Weights of a small mixture-of-experts language model, trained from scratch on English Wikipedia.
Training: 391M tokens, 5971 steps.
Below are experts of layer 3 (counted from 0) of a mixture-of-experts language model. Rows are named router (the router's row for the expert), gate (a neuron's input weights, with its number), up (a neuron's input weights, with its number), down (a neuron's output weights, with its number) and show model dimensions 192-287. Each number is 128 + 24 x the weight over its row's rms, rounded and kept within 0 to 255. Numbers have three digits each.
After each expert's rows: "comes after" lists some tokens at least twice as common just before its tokens as in all text. This comes from a sample of Wikipedia text that the model never trained on. Tokens count by the router's weight.

# expert 12
router:110116099121130130173100123139121138130128126134125128167125147134142164142142178137129130068142138128134147106120157085167167154177133120153117107121141136133152134132160137126137140155147151122143181113108104136119120182094144083128107175114142129150128123138125099094125121141109103105
gate0:133106169126076151148137104100120162160108149144150143112094163099074138126114148127097108152142137121164130138117093103138140150097113115132098109148159132140148132123143134106148154126107172120128135112070121127079111123136086131151127133126109165145140130090113165114148130174117085136
up0:121121124144074132145161081126114150168122102136092177105125150104071163172096129166119107134119152109103131143146147137113169202109141131165120134082145084125163121092138134110162114147101126143107134101070136143115147144082117130140080133116134140137130125150121166104122151184133119129
down0:095139111124115140069118068133129127145084128090130129137118146162090130147116164155082157127111164122140107073120119133134091144091097122094089101119099115143125144142143133113162147125104153124178168135100139106108127114154145121109113157140149115102152157137140084115089162106153143110
comes after: ")", " ", "\"", "4", "3", "5"

# expert 31
router:103119098118089131144110099162153133127110099085171089140134158138116143099170145154122087103132119139146114088137145129157148195114100143138104114121152104112125168139108155189113158131121165089149153143100149172133119144101115129132167156118168151134129154140165137151133096116129107130
gate2:104144161119129060115150130104115082160123162147128114102126137143111154145118131106152136097120104117111096130127101100113089089130145105124118102144128122098086129137075146103100109127108090180134110152147137102119124133117119140151138122169125099116106151137108142104128119181104121133
up2:148119147097147087129180116100150131128116116147137130140095134100102137120117184145154134109110134111134155140104153112126122132114141143099125139148070116139097119140169128094128158116137149139118070132114149090135122117113143143168087115139113097095141149126116116116103094156153145158
down2:150144125144116109093120101124105132145135133125124070127135101116107107142142144144126110100131150126143115132113127106101135116127168131129079134093135102121119122129155128098093161091151093128138165135101132152158124104175153135132122126114136152161170110120109152116127132118132115122
comes after: " was", " is", " were", " are", " be", " been"

# expert 5
router:099126113087103133110160143159135130128160118139146082141113097132152098142120149122081085132155142173146145093096153101161149140165146075129159131130113140114121169147156153128157139181115149143167155119098114171140098124117165135140154149111137116125126153150136096123125100089128117125
gate2:113135166115126167136149114105134192051087150154126114119118142135136091127124112124151109089110137142122120145118146151124104164125178109085151113170175128139130095124146159185123087078123155105123149114088122164133127142134136149139140150110159129126126055187147163176150118140132172132
up2:115118159114143121140178109107114170180140138181111147118147130170122110156119104164103176162102098117120085130157149135129131120126100128113146132155113161134125121127145123110114086083127141166120126140132126136103119158153150137102098114106104127085111159163092098114119118126160108156
down2:137075069172127120149098138157114163090120148135119180116133129067154139137151113135191152180146112116094128138078103119107105105103122105140119111130160111134119124138168160106127101132124115153130104105120126146135119117078113139150138144093115137131118140140113126130122105135135163137
comes after: "6", "0", "5", "3", "2", "4"

# expert 39
router:108159151117098148144118135131153134114166118127138103165116131145138130124180147144163092089108127142117119071114167117153138162143107107108133112102130156137120144152090109154126165161137158123113153141112138151137115160109165130085115157156158153161103140125173139097132110105102130159
gate0:127134135140117102109110125120160145143113074109132136126115126186133117139128113148184126156122106137163133158142100107182134150134080138139128124174137141159131146103116130131153099078149135072085105104135105129146121112108116126175123122157097137154093108116164147143125126071149160145
up0:134150134134110078111079095152163143151108073114134132137120131176114127154109117144167097149140103128156129143128095123162141145130090132156130118164141137164137142108139145134153111073133140080094100107098112145143110119108136137156128123160083133163104087142165161137134128078142168140
down0:127132150125124131147142048148088100114107207129127137091140124138158113134135152082065160134135134114080145129116151144057117119122147114096119114097076114082106142142132172156133121170106083113125127151122155144141115147129156135125110144105125114113167127114127143143127169160138118122
comes after: " the", " a", " of", " and", " The", " an"

# expert 3
router:122111154117103115125093134115174174146129129127158121113143124198114104132160149173098114115091129140131130107095160111132213164145125085117132114104107162136165120138147163115122147165153146114142133130119117126128125154109116106097131146100127155152123104112133126108098084068147080131
gate0:098100124157130068110101082076109103169125119123131092112154127115143140132137120127161072115124130080139110133125117118149107134101123132094119126134129130113093114112135178147126140119075141092163154088115145106112106133117138094116117092124110112117116083132126093097131116162159130119
up0:119106120161128090113111075096102128184127094131137104146140117107128149142126096118170059122099106078118096158113097146130121152113097139085116106165145098129105146121142173123098155122108138108130129108094154093137128132141120093097114103155114113090120075157111097129103108144127131113
down0:177154146108105113146154152132145116074182145136107132145111164134105139117175127090108158100133156139113110102136098135131161163133120144130096147130139111102163171144139098076129146109116114137055081127164129103150152093119134132141111098176164158151137110131140125120130082100086128102
comes after: " |", " the", "|", " was", " –", ";"

# expert 19
router:087104110107109128151138142121125145118145139137156090123126149134151134134148151128129107108114115162139172123100172120141141131127148132133158096076141140128139165150113127168091134140144119117140169092086140164124102137123175112141129171128146170158106137136122135118139115109100108109
gate2:079122115119160148115110098141110096116164125150161143137102121094120082124140137111121106124109112166133102149107145155122129122084150148149140140134106126137149157151114076111108145176118125125124124119120112130144094136140095144124136076142089125159121155145107154092125162126182150101
up2:096138081116118135136151069109106128105148172146156153107103116124128089116146126164116136074124155138132137127127158127131121151099122147140133152107147088118131165128092114086164133099143102137136148128119148146090165149122132126140125114122091122135139145162098115123099155124137112132
down2:104074127130131147183115134170117149125147128095174126145141127157142141143137136111141096126154121092123083101137120103136136139110148116141103126102136123129105145121132151147095124095087101119154112114138144123156119140148126099103126089117146083077143100148137113117136121197117128112
comes after: " (", "\n", " \"", "-", ":", "/"

# expert 62
router:116143093114124127130162148126129152097134148108136079128144140137167112130119155119102127091114103160187144098118176075164178144150158109131150091097160129100112135146146136128130150160117156131162165095090111185151130103112128137122128212157115114129122119127156140121112079088124112115
gate2:124124129156128175132120117100130095098177136119123110092119126139127145130147139176105096129118132121172142102132151140113171111127130143101073111119140103110128171134146150114143152121132128133145144129126183162124133151112118176156132130100104150173156125109124174157170091159128153112
up2:152148122129116143113111107135110088125188128113134157122145103135113184170105143133125109109153135106129128111136119151131164096102109067102138107137176106144173172107123128112155168154182162173100094154115111127166118149103102177152120099102135111115139159156126152138126134114111140110
down2:135133143157088146097107108109145135112103116088124057098160122130121108111124113118136117123125149109101139156127122098144148149137176138121141093130138117082139137134145121113141106136114160140174147082150127148087130122184177150113094124158147103115100090166161099118144081113127173134
comes after: "\n", " non", " co", " al", " Al", " re"

# expert 26
router:131115115071111124127144150115155135133149126124169081157149113136118107123139169150131100090131152165139130102106154106131146146208144119101135092087138175129100176119136144120126143167120164128175140099125092158151048142122142148094136166125154131137090142107163105091127120119125124124
gate0:135162145128140107116086134150139133140135101148127151147147150124127124120130082133120118113097156105097085131133167131097145151176104160113120111106107169144148122134136134123157155151148101143121140161100117101097111176114136127105115145112122116146106111132110170157113108156148166129
up0:136145146127145100108090145123127146173132133137103149152163156119078119112144074151112089117092163119061111132137149115102170143189095162100121114119125141123139097145146105107121140143149138135109149181115130094110117191112136114119118143115128119136073115138084142194089142122165163170
down0:127096104154104120146137097133103150169129150155111119126139132132121108111123129109122138164129114117157091120109158154110171143115108132147089130125162176147139126151121121151101117115106161140104128151121126110137180133129176117163078144124137159152154123126167102136122135150184144168
comes after: "1", "2", "0", "9", "8", "3"

# expert 18
router:126138097116088117131089128139167157175129147121165052131140133128093122102132126134148120077126139178176140116096178110130135144156120100135132110106137177149103150136129126109125174137118161122209119080138121133137117141106126146118137166134166107124093121135134145109122104125124124131
gate0:141113145090133159116132131107147143147133127086122114126151166120116138139104133125118079117067128152152117098143164129121104152120148159137098130108119101115168087150136118072117123145099166141105104108166162150137118156103112140155156101110165089145127136095090136139070144120118084117
up0:091122126184139121137127119156121120101136113174106104114146096149133115155121118151136141130175152119098123146114126113158137121127098050110139131134167101155099170124155174164134129120151107096156166097108099131127160133128155141085080115137101137078117137145158124122148106115165183163
down0:161125133087111114109108104105109091114119112102149099167136150129094126139127110112131118118067146195092137155135160123144129137128150120074104141125127098133160124119149160085083144159104130123105146116134162150157102186112122116130121163147148123127117090111129118116117122130102116119
comes after: ".", "3", "5", "1", "0", "2"

# expert 1
router:128129095112088163143131141132135134148170139105139118137117121127108154153171129170149149112094156166193161099115194126146111146162091119109143096099125180120129151111115148118139121155119161140185135099116131166151110116093152145093131165101152132149134179119164111137130107107084114131
gate0:127133135100135145127137135101108114134108126104083148149156109130156128130121171131085108150096113150175118143211122149122076152147118096115126073120141160111134146092074113102134138092138158145144133139135102169154107139150122091123137092085147079138176126164158143105128167117118160150
up0:118150143150167105156168138134121124136174170111081166079114115144119113114128116111125138136152143106118145114096109112159122065143112113099140133093117127138110162174108105137108092132127117153168118092176136119116135129119128122095117109121057132094125164139159118112124129172106151122
down0:168126124093149140143125098131109139129147109107130121154092145143113118116152148136131123111119130110125136095165161129089107069123151115115099159093090089172112093088146092092162105145130118098172126160137118108150102121130186112120101153124099185118104140152118126137131147118094087137
comes after: "9", "8", "0", "4", "7", "6"

# expert 0
router:098118103093112112152105135131136136161109165146159104148147163156137147132141134157141110070126139183122104109104192114166119145174140116153126113113144201124135133140145128149101133152107148121207143055087117122110086130115189133146142139113144145119107119146155093170134116101116114141
gate0:161079106096151111134172141129150125149124107107100150112083138098138106137119129115141151140129150133106112101107124077154148133121087106079090142133188126124134150111146115157133174108104120112168160126089142153146115131125121127116111113087126149113129129168134150094117120086124128135
up0:150149152141086147123133101150116141146170105082141125106127109149139135132145135142125144095114126088132154140138138158096151101137130141148165084087108159118144088141123123093116114145158105131129127113148132111141119128118114145099186126148139124152122127090125107107151143122104139161
down0:128112138131129151132106131078118125102115170176125117157148140158143131174158140102142173139104106101107132142118129087127112083106140106145139092123117152122171102104113100111116134127122148106100085160082102105178119157123160154155160161137123152142103106136127125145123144154114137152
comes after: " ", "–", " (", "1", "′", "°"

# expert 52
router:117079111103100118140152116151143173095136133110138141118115122158093138147152134153097101111111161148130154121130170110146179141139169105083129064111114165125093124112137166131123108143112143154136127100132114129122138124105152139133145166096160128134105131126127146109103113057126151141
gate0:093147120156114138115115124148151174130148140133119201160108107137101127135115147143172112133112101141117143090143187121123135076146145144089134139115137090124116150109094110095141104108111110111125125097111129158127110161134150142121113097127133116122077194098145094193113132124143112095
up0:119137177149128109122089151140077102137121089070109133094089123137142133083165104141156132128127174160137136107123125129100149123086123158155134125128090162155140136069118138106082133118121133104107128130125106152116116151132127118138142121132137117152138148115126143141136107185156119139
down0:137151113121141137102150113146122155141112176173143113150111096162111083164142147135130123125138091079084137127149135126108146125105084149101142153087121134133102166134154138116146172126108122114142109109128172115092141142125127103110117113147093137114141138144099185186107184123091112124
comes after: " the", " The", " a", " first", "The", " second"

# expert 37
router:128139116130134103110095127082146119134108143101121144151160160161140153093137168135110126106102123150163134113150191081147162153160113106122150129102106164124116176162116170143092141188115155155159143122117111152111091122102145105138118138129131161161133117125122131091149110110151139112
gate0:128121143181115104117138128115135135131161089119125089182144105146115177135094109144086117090147098116144141131115114087106148141126093129120088117113070104151124072129138116146139152156100094159117123102122137096138114152133115177152156157123124152110148107150124128139108101101109129099
up0:114128139180089131183133124148076114108126144098139144182124070122136159135077112170110051130108113113128131118123137093130134121127078177115113104108098108161131080121152141141116154158080120165114147104132128126132126134102132123132128169120139134110151140159119162161106134126113105103
down0:173120151113155129176133139131142155175106124152165133126105134141146124149123147105127124156125126143095147110157145130066125122107142084151117109111133143117095172124121088105145166076097154125167156125140143164170125129126097167125140167119125122144132134077095126111123108111123143106
comes after: "\n", " |", ".", ")", "==", " ="

# expert 23
router:129147088106080156173133143158164165204118099079147101109121126121130126134171160131144109104138137138119168126141136091123157190125101120101110121080162163110112164101122142118148157106096156109139130118089151130131118128089134105113090146105179157159141155126142148132123123097109073135
gate2:129098144155096148115123080127130098116153122169108125097136137155116162137125140112144125111111151197125145139162096159158067153169147141127132113139150148163135123101139132141122122120128131149111124105122166143095159140123101116102144157108148147111140141097148127159136133085183119151
up2:183134100129140163101158097091112068163109136119075153147130153101098158131086090108097131138139110127124138128101125161110104173128123105139134130181153137108124128128120152116123142175144163133116134137125141162114109124107178183123144119168147150124155144082134148152126126118159124148
down2:148148137088164140129115118154128132123091135090163156140138148146127118126133115148092091119157124066136155150110113166129137121085122125151102089158147077131155098179115093122122136124153124136142119147085132134176108146110147125117153142159101109115107139148125109172110117176141163079
comes after: " to", " and", " not", " he", " that", " who"

# expert 11
router:121123117111109145148157141125151129142140129132143087152097101140182136116153165128140117099075133145202148119132162110145156150179114097154145116093129178109132151136100136144091155135135142081169155104103159147160091140098165152122114167150156146160117150139130107105151109104111085144
gate0:147094116129142133142163111080122125153162120149178131120160133168151146133153143102132123091141110123136114128140182133132150136146087070097150143166124132126138125152135162162142151172121105133162102135142119140106122101172178177153119114109112118114064089108157102090127135142117115090
up0:162105138136088118128110149146141126058099110117115164157077169102140108148089114125141104121121153131106170112085100124099114091145165142166093123105146132138128164132114162149102126136155108083120126114116155097164103107128110103135178158099138142106158156145065134106105097137139108170
down0:127128124142109128158111157108102084087128151090131151107166112127144118091180095091109153119128150156138135127115129103143155146108134108149136118118104163111111136204139123114160089136114133098141106101143156132128176136113115097131124130097152097142136124150108132114155109126109138116
comes after: "\n", " in", " on", "'", " at", " In"

# expert 6
router:103117129145119145153127140143166130131107124128144102159145174112127126124138141157149145103101128156150128089102160084174148143181117124106104115085109165118143155109094134150153168175145145117141136095105141139137073143115159160111153180138141142143103138159151121074156107109124096143
gate0:157111118113126144080165116135133140102129161121131131123137136077099124116153113125142140109103125143110128112119153127154117141133131126122144125106171130107086152126100173104127134161123171146135174162094138146123119142093101088187112126106135156116139108118115147130170093141133119147
up0:130153121139126095144139132142117140089111121129131134145146111135074127088143132145122169095088129089072144134181144104146129141119111124093156122121131127135115129132108144129162159132131111157107122148125114143159117121152122159152079163143114116105076093118125152083123151109148112174
down0:141156151146164123135137137119164138133110127138113211166099127111092153144129118119155158115127080106145136134129120100143140153097146122126154151142120107109157145131126109133129131126122118144097112152172106126129154085137122105117119124121132124106107129131125131125148180152123117126
comes after: " |", ",", ":", "-", " of", " by"

# expert 17
router:129159134106108146144146156127174120163127141126158100136109121137171120132143157176128105111140103160127128113111148108159137149131118081109080135116148176119130154119089144123133168138154161112143164104099168169121122163091137106137118165096143125158122135108169132102124097116098111129
gate0:116148134115068152120117131134103112175175140103146082146106074137114080118143154082147119109131143129126117150097143094115156168169106156127146151121120148112142164089161113114150113159147149132157110087130135148120087136141108091100091128143095076124135125116144113112146118090107132150
up0:095077144102126143161105126131134156129125104122127117109129113132137115144134167110128102118178101133169142126123141134131172086105178123153127140102120128118136125126136171160117144129124080120146103137100119112148138093061144158132167174144153065113111128118121140099111144161138127097
down0:098135159135131114117109110113118106094117144156098118147102155137147167146132118097143113151109130126180157156120153128118175119109147089154101094154141106115135092087161119131138135139155093118119100107171115125168138090105120105128135121127108078101165120113080133135106121111151155122
comes after: " and", " of", " to", " in", " a", "s"

# expert 58
router:092131096137091124119131139124191166118163123130146132162142114117150147120154146151131099079096144145146124126130152088150164153177111109090154096084128179097121129098144132161125146148155151124119143109089108112147109142094150102122102150142137145160091176138159159109153109074098141164
gate0:159140113158162147128123131118140145165127114125113173103096127115113115139124151118125133125128131129161131134126092134166125129162132126189151133117181089163118130144105126146121147073129148126107099158064128141118136125159102145112138129107121119166150119191165109126144094197127141135
up0:134139155142123132118129132124120138097149146110121086145119113150181160106126142123123145097139116132086129115145168104079121149090156086109114137123089130122108123166110142110100139114141127142130192117152163146112118120121163144155096156119131164120141101110093135092116173137131123110
down0:119077097146117132116147118091146149101127121128123183148111129122118126126151154124140090127119183164127126114145125141161157103187136134158158131112186127142103124148120130117099130154147148155097103115107102096133109114132091142126178115083110171128110142129164104121155093126139094096
comes after: " the", " The", "The", " United", " a", "s"

# expert 61
router:110126106124100121132135124162119159130147145106170105124136133157108160152137127130141127099114160195153112098102130070135131149141146109114128127111139133110124159107151138109146127130139138139146155130108128129144133134072141147121129190107133105128160124123122130106173121119148119111
gate2:129095129139076180083123142121136158123149088111111136152152145113129142160159143102142137167083089120149129144113122177113145094119160111126135192144133170119152176141122117122145119158113121112114123103087155116151117141141112111116137104140109107071128148102151123133156115107114150149
up2:153118135152142133110125139123123147147104064132116116142132110107092164161133155083134184128108117135156116121092117130112157075161133124132112185140125136121155148155084101088092100168126154081106121108110147104128100172128104111124154116130108144137150162157149159157142116155147130111
down2:119114165131093083173144132148122159127131148143129145131135090158113112115179138138113136084130069142139156166134141152125163142133076160151116095152120143120136157138107139154105129103136135130131160131135166116193133118115136110139113114135151167147119146133155130101109119123095102133
comes after: " |", "'", "|", " of", ":", " in"

# expert 38
router:130141101114138120148129141123146125104152120153199123148134136149128134148147159156126111077132125192153158120119179100145124145176135105126130125109141162118129152144112121145096164131128126131204153097101097125123075150099154122085160152118138178126122145096134120119152105085092118108
gate0:134134102167166124119147144157151145082176135153156158165120125085123097128156174069132114156134101102153115124159137131129154149085081095132130125125148168104120122124108114165140156093097121128098130095177169117160143104093139085120129138128063126140137103117132142096117130120162106100
up0:103131153092112120142136103084096144135073150121122125106131109164115111118093084184128134075109127155139104128103105107115107139157134201133114152123109120170128158117112171117106069155119131122174138173086099144113122136172122132142127158108171143139093162147131092162112127124097141142
down0:116158119124105125147179097103126118118111131124079158126142172117107174137129159133165121153101115112136129115142125137105156125124139107139172166172155163103113126115090087112128098155090083152139161105145140145130098081105107110113070175117106158137166125156138090123154140117102164129
comes after: " ", "0", "9", "1", "2", "–"

# expert 49
router:098145142099107108161119158106128103144113110139162125139120103134102104096136146154160107141137117139134130099130149108148167192125090114108116154102129164109114158129114138163111137136132147134155133121099114168126108155124143100106129136129192134151124136086139116091115104107119103149
gate2:104164099173156098122114113113144112135158139131145127130115109128109150131151152133145125157131087187129093131159147145084119147166163155095133156098125164141140097075138143149141137134108125170172140140136190114139137144098136145107135131171124116116124120110102156114137144118106089094
up2:069142101099108112129108128133132138129129119111116150121164128155107120141129134137140122133114140084093147114073131110180128147110128102156123113148097121130119180166092112105102097137113123102122125130138101122111106142198098107125160141097129137121117114108145126141100138121137155123
down2:152090090126129094160113099109111112169135130094116136116108146121159124136150123145136147113141152120156146153101109096140154142134124100148133160161118153102145174153176078123100105123134095105149126147118113165128116157132161138122146164103131112107145137129150118165123095121159109131
comes after: " is", ",", " was", " has", " had", " with"

# expert 24
router:130126125116117148178115112127158113129121132106116136134130145147106136159162152131153144104106129124124118105137142106147145167159120067117133099098098161162181122135153142099135114160115155147173137119119110148147104141088149133136126151116120140135131134122116119128117106133099048100
gate2:139130116129074164158138128098147130134113142112135151115095147152130116170164108127155177121117130063146153112152122086113110138134091093107148104082127093113107139113148119134131143156104169139124091116117144139089086129124138150143140121148122119101116135114132091105140134168110114118
up2:131156116118134102130130144145159146110114157106106144100131137145083173159126129158125117139120141086099146152128106159130143154137094120137146098093134137139121167102159170118103140141101161116123113122095128150135119107119086166129095115156150170106107104148144151105109088117142132098
down2:140125121118119119092117133122128127116109126127165143118139141142146165095096163185157106112103095119119144199102136123119151145126135142125169126115175129123165125115141099124168129144140157145169150145122127109132158122093102116134150137141158150122140151090133105106130091136110092123
comes after: ")", "%", "0", "4", "6", "3"

# expert 44
router:106114111091074112116148141125179152141138113138141084133109102156121116136145158162118093081146144131131151104083158131139146171122136113113144110118124143129125147085132153156134112143147163152140173095101093136134115131120132140119127163142139179160110134140132110125105106129110120142
gate0:072147089153094126135092115109143126113150131164158104123146160152133117182121101142115097144130093150155087141090126108120135111103161102112107173096159113083140129124092112134096109087130111160141130105153158105166117140150094135098140124129146159167087130089132107109144084145158087083
up0:075121088128129115095106149122143101117158091146171097118104147145116139112135119134112084151117064169135117143112128141120130101094158074159115139093144121074136142097105103155120091079116119144146106130119145129114145145122106148097133108129154144133106150106102112103171108125135132167
down0:156132144146111167129160121134123106133152129137153116127109152138145153089135111099154144133107138160131131086192102102134180095155181129146113109144132163130131159119119114131150132121100145182133107134129142176116139143132145092140174138167138114131112117124103151095093110076098126125
comes after: ",", " as", " was", " of", " to", ":"

# expert 50
router:129119108111111166118127129157123117168106130133151085138168127129125113159134168136174134104141150153139119104098157120166164147137116108128154090117133184148135115153134122123091132165138119108175147076126138139154100152078156104124125155142154142129132120143169120100133120097122094106
gate0:149141155128108149178120131154145121150118098125120134138116187100101125158146162130168094100139164164138160108129090124171108144140088153121130126105130078110078160104158119129095089179159149119123156104141127121163127115119146140115135101169132169127123137127157102104091125152166108130
up0:110151072130145117120125147130119149101150180129128134119104120152151124099106110132085176161106123073115095105099168138074115117156140113136107175157111176113152111135110136138141140071121128142110133131119137151116111128153107121145115095128124105133136137112120147161148142112099161136
down0:131111099114142141119126136134152089138145131145144083134143142122186119114138170135188146125124135122074145092140119141120141125127118121135166138153137168072135117150121092068122127141122133147157122125114110088161088137160114132172106097115159134138143122122141079168126115067116096110
comes after: " |", ":", ";", "″", "%", "°"

# expert 4
router:075136111113097161150139148161167136161150124138138094130146135116123127128150149157136072139129124122134157112148140117126143138147102144118092104124124156128163159110136116172088187150152119126164143097106113173114104145103133160116137161123151154139092151115151138132133113100109083171
gate2:117149148103104118071137149138146127142143136116169125122093136128140120172139156123080121101130158152132102149112130132102139103129131117101133194131133151133118099095137069146108149131140123127118119127127161113163142116164132143126117131135110142184116102137165160108136132125130132145
up2:098111121134120157171128129096113115142095103153123141110159113162105158113102153110154116145137114141137159099129149134147151157105090115181164081102128119134121147144119157120138119113109108142180131130145089138071112167084107126186123102126114119089129139151106095128137139159116130129
down2:094104146109110121135140144165119131143126193134129098130099074177128172104125125127099103117127112110121153131148161122103138152188124093169159151108136134119127105098129113163106147150145128123164129115085177139114084111129152131093146114103118120163112165143129139127170127080131192103
comes after: " to", ",", " which", " that", " It", " it"

# expert 42
router:099122117118129128160101114137152162128107161157146115152095087130128096126119130160113131127136141168111136103105124118183183175103135137127135129109171145109126141133132139100102103196140122137183152130100111150132104114110126120127108140144108151147125133084134111063109104139102119145
gate0:170134165168159141144138130136125167105129119163152171114120102137145117139136142145110134131100172136088152112145126105164092103125124098073134137117128142142181135105158144120137151107119117152155131118125126115101117105087133148143122120133104143122148150105145129136156130174123146103
up0:170138112161094126120090128135136120135142133085106147170142184161122134126112106126152119140128083109129099130138120142127133122108125149158095104107096113152147185136070115131149116107104069136116154135119139115152146147106133130130157150116153151115143163152121125154130121093085189120
down0:128076107146155122111143128142129118132153129086152154123144108097159108144154127160129125089137100125160097144120095106105135103164085086118155165151142172138142096143110118121177183150125164104131132083131100102105088121117131181116161119136121097156127129150158120138156107117174060112
comes after: "-", "\n", "|", ":", " •", "–"

# expert 60
router:098154103130128179133136123153127102136133120076146125134115122115142118171169128123106115101103104132169135128117149084144123168139149091102155102118135167132105166146080143148149124141114135134171137128114143152150129140098132092074094167146137125141149123154126093087114120113118110104
gate2:130150124145108116155141103131166147115121126122148160144122149133152103158122120115095101158169099194121092109123142097114162090162113134155112109102117127124127118100143106155105089062145140126101153105115141145127131194145149133119149142122114111066141124127118105163161130180116120173
up2:122164090127109128117137163169171126094107123137120117111125111119146180119141139112127110125126153100139154133122124157134084174142135106143119126124124140153167072148101137149150139200090118128107121154141130136120139157117158148100118130133132157117103136137143152112122137116126111087
down2:110142132091114105160126155090124134123115139133113123113145148179145148087079094142093108160099122113166129137156143131156118130165162132145081114106139123134138149130139122127121141149123094135108139145131141120148107149132153160172124139161156163109131120145112156076153137121161135122
comes after: " |", ",", "|", " in", " May", " October"

# expert 36
router:107121116116099115133155154115164153119179139132118119137136114172146152137176151166138115113102125129155114074129148098153156156137124119126150073103149155118134129122123144125116142156152144153143151091120108149121108137087170154115113155159153149151110153125166127137120117104107106147
gate0:156128115122099098159146105105100140146124084119099125128094145090145141132153103089155119135136138118122108143153131115127161067112122136147125116193142140079141115150108149123121117094099131126109115171156116118123106148178137094088133109130153121147144139162130145133119130123129156136
up0:113135181130075129133156121126123154128112116108140140149094114131153103137143132126144140148139118129110160170104138123153128094144110119172113125124159140101119131133096167098149140111118087138128103120116120121112112148178156103142132100094158151129086153125153143136154195068181094150
down0:122102081123148124156134114159141128155145208114151091126173143123129099114119122112123125124092142144145118122138126129131129157111111145108126143101092155101125148133126088174080109132103133138119140146121145153128121118130134102100124134147078105115179135133128141089128112153093164123
comes after: " the", " a", " of", " The", "s", "The"

# expert 56
router:113138145086127136170118127136125178113127142172147083182133132161142152153154165164110148106116129184111138068105154118171173152133128102159161119088144124136107131117105170134106165165144144141209144134140123178137085146091154141126131133105146134157108140131125102094142103117098144132
gate2:167147115138144127126084126164143126153126143116109069143115103116107123172148106109133131133120120133097147111108118114136168133144102112133121078130106145123149103113167110087122145111139088147183121147164105108119125161059108167092137133141109148100111149139145114106106106130106133143
up2:157170110152153131131110137179124136138144138127106079134104101127138123155149118079114133147109109143104125124111110135123172129141100096150137087140112120109124079109116125099141137118130093157142142113184138118086129144107100151134147125142112135105098150122138148095083093159170137162
down2:116155149122121162125134107135129100092122132103131097115109116137119177094153115146093131147153118158117093156122161114134097148174168135126132097187160125108129158113122143085161113135092118127085157164103142117117156152124202102097172133192134093142115121115132154138104137144142131135
comes after: "\n", "-", " (", "|", "–", " \""

# expert 59
router:079125111119087135142154126144150137160123097119144094117160134130135128168144165140124110110138097141124110117088153113146142143139118133091114111133110182143121173120104162145080139113139137122139142105103127131143136165075144116114124167146148133133089147125137159096119113105124090135
gate0:177134170154161149108138111129130158126121106137107105128086140155122103125121146094144150143108122124127145145094133110124093132154152122145146096113098087124157162136068091139093157112159161111119126153132143117142107117148119118093084101102100111133098154133121151088154093150147121108
up0:140093141094142117114174102107132091163125140100140139114110119133157090103150138124148163134097090146151174165103170127092132107162157109151114091123080077187160167115116116150113140142134144117125143139134117142165127153123156136100124125128169121115131091102100166102146078135123104116
down0:118161115152109159112105160143150119124108149135106177109105147158118132122116147162119128109152135143090107090130068121130150136155153136086168123094148123112099105129193087138140090170109108151106169103133145131126128111130108152158157169127164155136144143148140075123086153094115139120
comes after: " of", " to", " in", " for", " and", " with"

# expert 51
router:112095087128114121152126115139144132161125178116130119124160150127109125132122175108155092060141126124113126124134177107173134142186110084106142103113119168130130138139129174149110164146127181110143135114103105129148112127120140120138116128103155146145134134141153124137143128105115088155
gate0:117064134136116108115114123121126100128144117093146089151165125115154123058107155105131143112104162130161109077145107149100121047123102135143133148131120143116142138139143120116138147153094115132143075146164139105138173111121142097153146139141147130132122147095148132147133114086125119100
up0:136107120189133165174132129106155155074102178141135094063108130158124141124125125152160137144087129154141155120141123103177090141100140132154131098134115102125110091130151127076091134155128138143142120101108106150114131132163113147148123129089083152096129159122120109170123119159096139136
down0:132121113090120090157144126070107145139134099105139136090134158112090095144147167119114124072113129118134138128179156134121112132111143064113153140107128139114154119127128102108147088141147121118104155081095082128139181136125116146137134132133135187150180156107080106140127127118112126110
comes after: "0", " ", " —", "%", "4", "3"

# expert 16
router:118130108123110163136114121154203134167175101108139102140129105162123110126148134155149106084099124150133128115143202130154144145153110142128162110134128131110115125095094117143075136151125133100172138104104125134142117163070151107158113146137147129150114177131125123106163108094147122102
gate0:098159196130153131144105126118158116151157161137117116106093121113142148103136105146188154118139111111132137106114127095137178124130085103113118150093077142126113132157129133111100112167120119086131121116152083171142178148107136146120134149139124124123142122090138113140137137152079107132
up0:128123182152135114109114109133121105131117121141129113099151120127133136111119142137124118123107140116118168081121176096171149119108094122117138131109111149124104116158090156149054124127126099085137130105125110138095157180116145088110127160126151103082100144135141093142144121136111112170
down0:151129165133091132124094155149146130123124115173141158116134096156152093138089140176125084144137121131151118140113122169140126127122117116106140104111134124124093121138111119071132113204123130135161118134124167167160175160138116161140150138065120101134143120169135112155132182165131101108
comes after: "\n", " =", " ==", "|---|---|---|---", "History", " during"